python train.py --num_hidden_layers=12 --n_experts=80 --d_shared_expert=0 --normalize_top_k=false --routed_scale=1.0 --balance_loss=0.0111 --init_std_router=0.0192 --lr_router=0.00172 --vocab_size=32000 --beta1=0.95 --beta2=0.95 --train_tokens=412800000 --dataset="wikipedia_en"
Below are experts of layer 3 (counted from 0) of a mixture-of-experts language model. Rows are named router (the router's row for the expert), gate (a neuron's input weights, with its number), up (a neuron's input weights, with its number) and show model dimensions 0-191. Each number is 128 + 32 x the weight over its row's rms, rounded and kept within 0 to 255. Numbers have three digits each.
Before each expert's rows: "comes after" lists some tokens at least twice as common just before its tokens as in all text. This comes from a sample of Wikipedia text that the model never trained on. Tokens count by the router's weight.

# expert 41
comes after: " ", ")", " 0", " —", " 1", " 2"
router:130133134098129150118071148094093139095150110106086147122096096086102176165110160087157099099145135128084134159178053134131084172150101153095106122114137121078140102107113115121137160179069098124201204161149148133115125100099179140118152125120151088095066160146093135156123165179152114103117123147151102110122185133150068114113086098148178140148091110160156166108171119109165176167188161163089191166096120078140153141186165144169143126129180137117144170112142124081138094100100147122127159143078212191091078185118125086151116127170118170106075200131171167138136128133159111132
gate1:144129127135113135184146136125104173128109157116143126119113113088103081163164179100130135116081095131123130111128118129126146185177069059097123118112177130119181106148078155105119110189123135110120147099076062132189114122149110166156198120154132128111093112181135118138143149143131124112112172110151040057109158116161144119093106179088152118127097117147129100194093112091114201135129102199160157171088097156158125096105168096105087109133092112113165171188144124156082106141135142105131084118071113166052104135125157130136140091147108176184186136095153135153097096227091146090
up1:113157153097161144128146143125092124156134095077142108155148135100144075149122103184143134126097063138164119122085178159113074162163132147136143116096177127198122136061216153206143149160141109132126099188080112118085147063106142121072114153101079166107120108105067123086113081113072123137097114158137156158113176070153123122128123161129111144104171195119186078132087099100122101135149144143182117092077066120135100153092132115126146173176165119153096107127090132150106142108138117140189156093200078106090116113145132135180101106164121161137090184125092082106121094182115145091

# expert 47
comes after: " to", " was", " is", " and", " be", " a"
router:148113116158110117138129122120096123139126092168084083132186090112095086130087146112141186163181151152133099152145130132072111154103168086075150105120081166139091155162094109162156129157127083182074163122149128187094141181121117135099158142101127115143152108076189100058181146134130147087183125114128130127104100116104157106142171176183154108082163095118096137207115146092167191115094147109200055138168110175086112062092140103083146102140186083102137131085155097141120129086140129153179140100124114086101181068138149164149119166110086096145157169109122171115130121079131114103
gate2:072145109122152177156169145123089138129093134160145096077135035074079116104154129102109158122122141097164144066084077115114143187080155160122099106101090166149115115125123141090116165125102120153098164173099144118127136100152089109137085147158094167040149173155138146146117133069093188057187103146127135161133084100130146155134134159170102115150136147116143169163127169117100117128098141105120125052152127054097133118113071102152103134110165105145063185153106114162090172143149069114113099095170141087134116054108144185109124123134136104125121186129156172119191158083093160158
up2:099101111151082066103109138124160124117116189080128138087098172166119123197106160137136155109150125193118135174123170112132148081157088149103126142088128122101150141079186105149107104143114132093131125145140158114145102185131159140172185118142145060165106120142115098200216098101161108133094139136144113146136104138152129127116065164145131145055097090150094091102140119186111114122141170083161093152060106156144196126162146109118156112121126145099171123093154160088147144193059100099168151075119190102101106133133126105130139177185071123110155114166102094136043089111162117177

# expert 14
comes after: "\n", " |", ".", "==", ")", "==="
router:100102115106128133124137086124164118136132166195119155162156181122119130153186168168150117096066161102122137149072154108168078145056085168138118169116126100122093119067155094165074132158151112100113146154083109171128144177091097128116114148163078132114173153149128120106160098164148084100085121136109096152149120102137102089078112068082111139189110155128164116108111076102182154173154101098101157111130149095077130175103140131162161187130090152154102166079142178133161071101100130115112063170147198088099171185139205154137192149132138115153174106141122122126095152150162116073
gate0:099126060185138153122187090174132148168173101129150080105115130172101148099133199134132132098109168180178140128121198124149062114130106147122138207098160146149128110147130136093145135151127145108112083108157104165126110123108130149169164169110121063097106114123113122159134097170160118079110146140085107088112115183184150164130161059146122128146108118195113082180141124197060093125116198160117097135147086122111142127131080102153115147139118117087099136105128164157113136105075072142128168139148182153119135163132080119104087106108136128076058135117191079134110101175198066115
up0:139112165074065108169100178104118103095073163126108158144141132096139133171094074144119143175174095071112088155153052123107214136105146103165122069145110097076097137118148125156149109127133059157127150125099142098100115153157152141095094101134125146135160157163118126123115127088106153154156115149177135155138126081095117084111135158119162114098087148060139183076132170103199157108131117087101187119100176166167111140176141114110147110088125150144162135148138112088129140151197150114142122078101091098146126094123177124148190169102129103187176109120050183129130188053103156125

# expert 66
comes after: " in", " the", "|", " (", "-", " In"
router:128093079132139092110148187174155128156101185111093087139106162094161080127119173161114179141160135087134186084156126148097121081080099187148112115138103174132079148179173115154209113144070100166140131185035082115170130162165115124133078140107111166160145158163104137114102088132153133078139118122169121105118164122168127175173144146122122140067167121080097179141110157115117093096147169149153162134131163097119113170167154123108136089112094085138100162172047120132127129122147082118093102119030109138080132167125107083195113100098155125129138097115153121095105122157103147160
gate0:142130121138125123092178098138139106181148103125095109096081109086135070149133149066149141155160115109105127178123107120141126112102107158119123146162113098133105098124125115072109093148086133116083144084117194138209142133158100170129108125143167111134131062161121109137197171122147176088122115117079087106091089103128155153153101147103090141151084157121137128241166114154135102148156132110187096120159072093141186141118109124196163096202094131122088101127075121184105117142138167137117086107102081114229120134090179135128157182120075156145162101103111137124061130185175150127
up0:123138101156126072149107144064073163144137138124141184204128094137126128134164128158103123092127142141151051089107168074116182173187161136127169045126123142122116146144172179151065201146157140091141119183145134085061119086102097117120115119130092150133077135052150148133084148187133113165107174103105099173180152188135154120133128111140075128151146151151100145076063104126110150164108107118102160147130152141146147135105129117152170093079174123155180124084160152097062088112163153140106136090128121106096136153153112151112095114128180113129082123192158142083186097150134115086

# expert 3
comes after: " |", " ", " 0", " —", ")", " 1"
router:137084165134165084121100154150137134073153087151089164161154140112089144167090135100100132097138145165110114082175053120200141160138123104126110134145143125134133134117173126107119163138100099111132169103111099087147132107120127143112097131192140101120061157133114154140083152164060140103067114166150111078192170106107120126110099075164142155177077045111125181104172083092170101148166136157109110214113094110135118120172131186193117104177152094110130145110182136122138098126101153113130123161074141168115085139115094054146142149126133192154065167147149187137144170125157098078
gate1:090116166124055126117137132072153126105104175114105143186090128086131142167180127097142100132091125092096151110092138176138098123113160150206130148099107098137121072166140115123135100101107120154168137156081136077192109140066146115107128163149125138099130162082119138114099146180043127082154153065120151133137161137076122115115157093123128101064098119124163146143122122085050108146119140143109169149159114157141089114129170111164148152201236100170138164158082150066114093141177154144137138214088070135085096129125161146131151158175095125127149114098089175119155137127179134125
up1:185129127139138120131095114136126150145142167165157161079138162176167114103067189152113150122164087138112081139165110103087144162130077124141174172142097147075111203115135093132154139169129147070105137093140166169068127086158163153147151149143175047104141129166137122103163078086255088145091102106078107102142109112167146119150133111084104143180148112121096135169094119168153121090114108088111101174147090126123165124100118144121101134052064159091120093087116136166112166091105138098121071098158124116145180154124130085152132175109124106126098127184155113131070104110136125176

# expert 6
comes after: " the", ",", " of", ":", " New", " United"
router:124167147121093157136096186070121124053142124165108098074131102082159149140095082080096100150212139101109112154146158185105147193142146113106133157191091119082181108159141185134116180137094125146156097123112136108160106142157126131147111129104126144115167191155091144146150088132169094169087140162085114151136131145197072133173139133085106131171178126076104114093120114149091120108094112181125163173048191157158167134095111142061095116126123207110112177094134110141101120102064133131128105151149100162186073153127112091174108100126062104157121108151105125144141146126107139105
gate1:116171112114081111155155150138101114208106176118148092121126079110160120148130100109085124131081106147168153213205171103110084076140129115109155084130117163172166060200140149099163137138140094154131124116117147098156102058137100113149214141103073169125118115149089100058106103096186158115137139097106159142141133171144145125194129171155125164123108094180139158119135101185095157155095140144098128133141192151117169113107037148118117167104093153134164116115122094142141111141133144187102120134131143088125131047145107214136094119142135121133111161097123072133138071161130152130
up1:114096157219205150096063145119133126118134156118133170090107147117097147083166171127155113146171148163118142104133156105117172136119110104151129183157160080119099145104115149171116112114072183094189134112168127145154190186090169151153116068135144079156146142148127156228096134135089108145168121108096142117106147089108116103092104074156149127078133109100142099111083120030181100070138173076119113098135047125115125124140132166094132100139162104140098130115127122125147117087166138140105140082108138113071132200082154106080147135145150128142178138143136151075184112109140163089

# expert 77
comes after: " |", "\n", "-", "|", " (", ";"
router:134080141100177097119160095111095131155160121146099161201127114167101116128102175111085079096036157128102135176129087136139099120135167171091094093198155077147165108100111126115142163165153160060130122117115144153176127153110112140114145145162136169102148148106171145112108156153140127150105141164171085149140137084129120106076131097136099143168113080136152062080107119212159069187201057126137150140132138136133153154087145149138104119133084156158061138150184147139070124120099112124079102180152154158104132144142146095131112056058207136098162120094145164148087125130114145115
gate0:066178097138169111142122173163182127171121087121194132146187092120073088069098068135124123122069124149136145166124142096129097144101136150068161084192140175158154089132125124126130140160134146044128120126102152175102091179173143128073145112147123167151136136102213141109134173081124149145162172100126114108157175162136063090138110086117152148142126079123145100120054112146159061119164115127078179102104139136090123105093170101156101152166162125154140132148129156092095123163131146118102175109133152180114148139136108179081115129105100079117162179048127117163156123130140187099
up0:219051101149087130106128085107082118083129171131102086128088133116160143171189187155077148163159169099155161082186100094121169104118126134138102145096155091103152203102164108122126120140147140194131183099153101097199129079097106117135136178149152075110106109149057106126167085161129098087116085145107130130154074072118151100144182120117111110115147180114090165133155086140116117129100102120151092171142135114205120118168073117109138107101134112164107184135116107175165090176117145146122126129148122060135147118119155105151122164179126098114104062162128131094096144157131068142

# expert 46
comes after: ",", " the", " of", " in", ":", " New"
router:104128152120190128136097183091137123091145115138086092084140070111148142144101102088119083169193135130111111099147149176084147197125141113138126174186129130068186142169118184134118139125125119098166111119107177107181120161158103120143086120116126108113183167182086143153166090162135119193071125150102123151174143123186060145197141144088121136171131113113125156083114098115099120111165118168123133184027187139116154120110154170052120116092103203104094168130107094098103129107084143129137132139165097092191082166128114098167113083136088105179121122148091141142131139126114126100
gate2:146107095120117147082093105090158119119107120129162131114066160177084147100079144103127141175138126153217149171164155104146158164133164117149173110056095066203122193157093116182061092128163094097111135109134068108079159089136082157111130096135163084153124051079160118138109116115129111159134163146120093127160170096077112048142128123098057121125108132094153147083090085111173095138182186118145171124113117154149160145139127133148128127107135098131114136141160101128135084185136154198134172117190175153136132120108136146097134100155138152131140075182161078117170128168139108120
up2:148067131114112130085115154071175084094142088115109137100103174163094100136129164117089141212199132158153102165177129154100162170157143147171111130100084094161138175136092200171109083104055117155136134120134127137095155082154101111125108095116131103175161084103155073129151163130115108164090161176110097097132177113124081158172165103036078107109144049125128121090133109117156040087160138172138139146102088170127143107146146140115123103121102103088127143144174156134179132157168149175194153133170105104112121121142086146124092105117140149111134091189104156079154138144124112095

# expert 22
comes after: " the", ",", " of", " United", " in", ":"
router:122121132147143141138104167108141137113095196165132126138110155106176065105116146120080117180119100156071129175091132143155128123156143099132135181148071117147162104151078130172212169144090110166176182177109129086130110153141194125190188105064105131178136136197128136116133080172144145124129110164102073148129175136191162156130154132122117137121155114084149101095094144108115164136082109071152165095092094082098108089175100166048117125138050131105079135104086091118081150108178103105082148161127125088160103143126094120140121136142131133167144107059142165149069109142099142099
gate1:158100080180128112132117110128115144170100169120134086156099103116152079148097178124106100132120169132095137157083125100082160139173118052147069137141139099166112118101134085228177121075069052110125140143094166070121128123107138113141159110147151133180146117168123134128145125122164120117092120170156114154076104180179146101136148139140087112102099125151124106163184135151174109107073134155153131136117031069162125126143126093107114086163101146136148165150112166114110139158100131104116133155114178158170155094142083139191143071162137163161182059046132181138066088129129129146
up1:099193171123153105168123092119129138100145132092133154106107152128100138178146107173163107131154092117100135082111126112166142094115144133154180171087107116096109173102108151093131106155104078115123139166144112103138180105127091106173120159069127100129090137125078077178077163149116118186126105139121162069135142063091123100101118131090171053112167085096181144097102127152135139128198170098155123140163148148107092111114138153093145162100109102083072093177116099114123108121216144136154129140082099117057137170148157165050125145198163118198092148154203102147134107192153111125

# expert 12
comes after: "-", "\n", " (", "==", "|", " \""
router:086092122145116130110114126180123122159113130170086143126142145144155102166174090171080150090137186103116138099076106154150132086088131106101100130174181146114175077069118064141097113150129133096099166132083125184163165156094152115094107157127103109175164123214150129066167124185165170123120109091148119169123127152115147121100145145166094148155139126126177072120119162104100145168142090147140114123163173168087120168155071142173121150205104078148115142112123159089092156103126105119134040147151155111052101189133130100141134111030172162127154111106134150138102098161107086079
gate0:139105142131129093087077186169109123223107149073129131115100133143110063135135164158154169141136135021105083095077129090136135180071160129171124099099093135141162163123111074102132122140106160103118152126086121196126147176138102128136153104109119112170150130150161094095154112121161113118111106157150098106126171150112159172105126100127128125126105109098182115096135156095033083177077060161131158122145110128126082107135138132162169114130110074143109119125095132093125177132199111144145156101158112164153129124188098157129147152121136074101155065190117162086156106151129192050
up0:116135177149145086097134145139121114228159143092165126134148117130087093121149155210173120155101102142093094177109153131102128114086218121129115146152086103165156148099141095116100119119095153104135177149138135162198125186148155128134163146115107159164132135159148079106148136123123067136157089098164146111116158086163106142139153113118145149109114112105110148074097095109124144145084080120152127146086117149104095130095137019142107144113119077191109080115145139102136178151113100157168101142158102138175101149197092157073096137171145060115130083140167135125122053144127178031

# expert 31
comes after: " |", "|", "-", ":", ";", " /"
router:085142159090181061121109111120143134130067111118149138136093184192103139126130206163219116112102099111108162124064161144078127175163050147161108132100109105173121162105151137174092136148166166093161100105099135082070174162160124111125109119136130180099172128163079098148080162109162136155120094151133100151089132073175124142054145086113116136100139117173097097125144089130127142129090097053139135091176105100127090102155155162113198119099112142148112164184123183143119126103154106109140169144135076177085125136133124121112152175139174160166139147124177157157086113131142128183
gate0:171136118127164086109155163171153115162157107071143130159123130112125165111108145102174127168117167094118117126065112134116105102207109121196151140104181107162070062179084115095118115094124064132205092096124170136136133166099126118106154127154117129099100118107108095106106142089093189139175075086088118126025131121152136163138166130113121103125149135182142088131204152039139140110161152119121090124150134119162148116094103149111143112120080070160074162148137107119130105115112141136158135060144109125141137079097107085106116111149169165120125180165149175129174178103052171157
up0:142098101142127110111063107177088132156092140239135150100117150174106128175159116176131126145127158170127155158125183163142088158141133092142091122124099195136153171110087130182078102156142100108110139138114111089135126164125143101151110134121038063074154126132150187104172091127135086110113086142127149126180103117156188127088095106039120161167101100139115077134078079189110077163135133064109173119151123125091162132092127125131133137076090128080080095119202116105174185109147123090079122161133159135115093163166159167119108175144149140140128137113120122122106128140159108075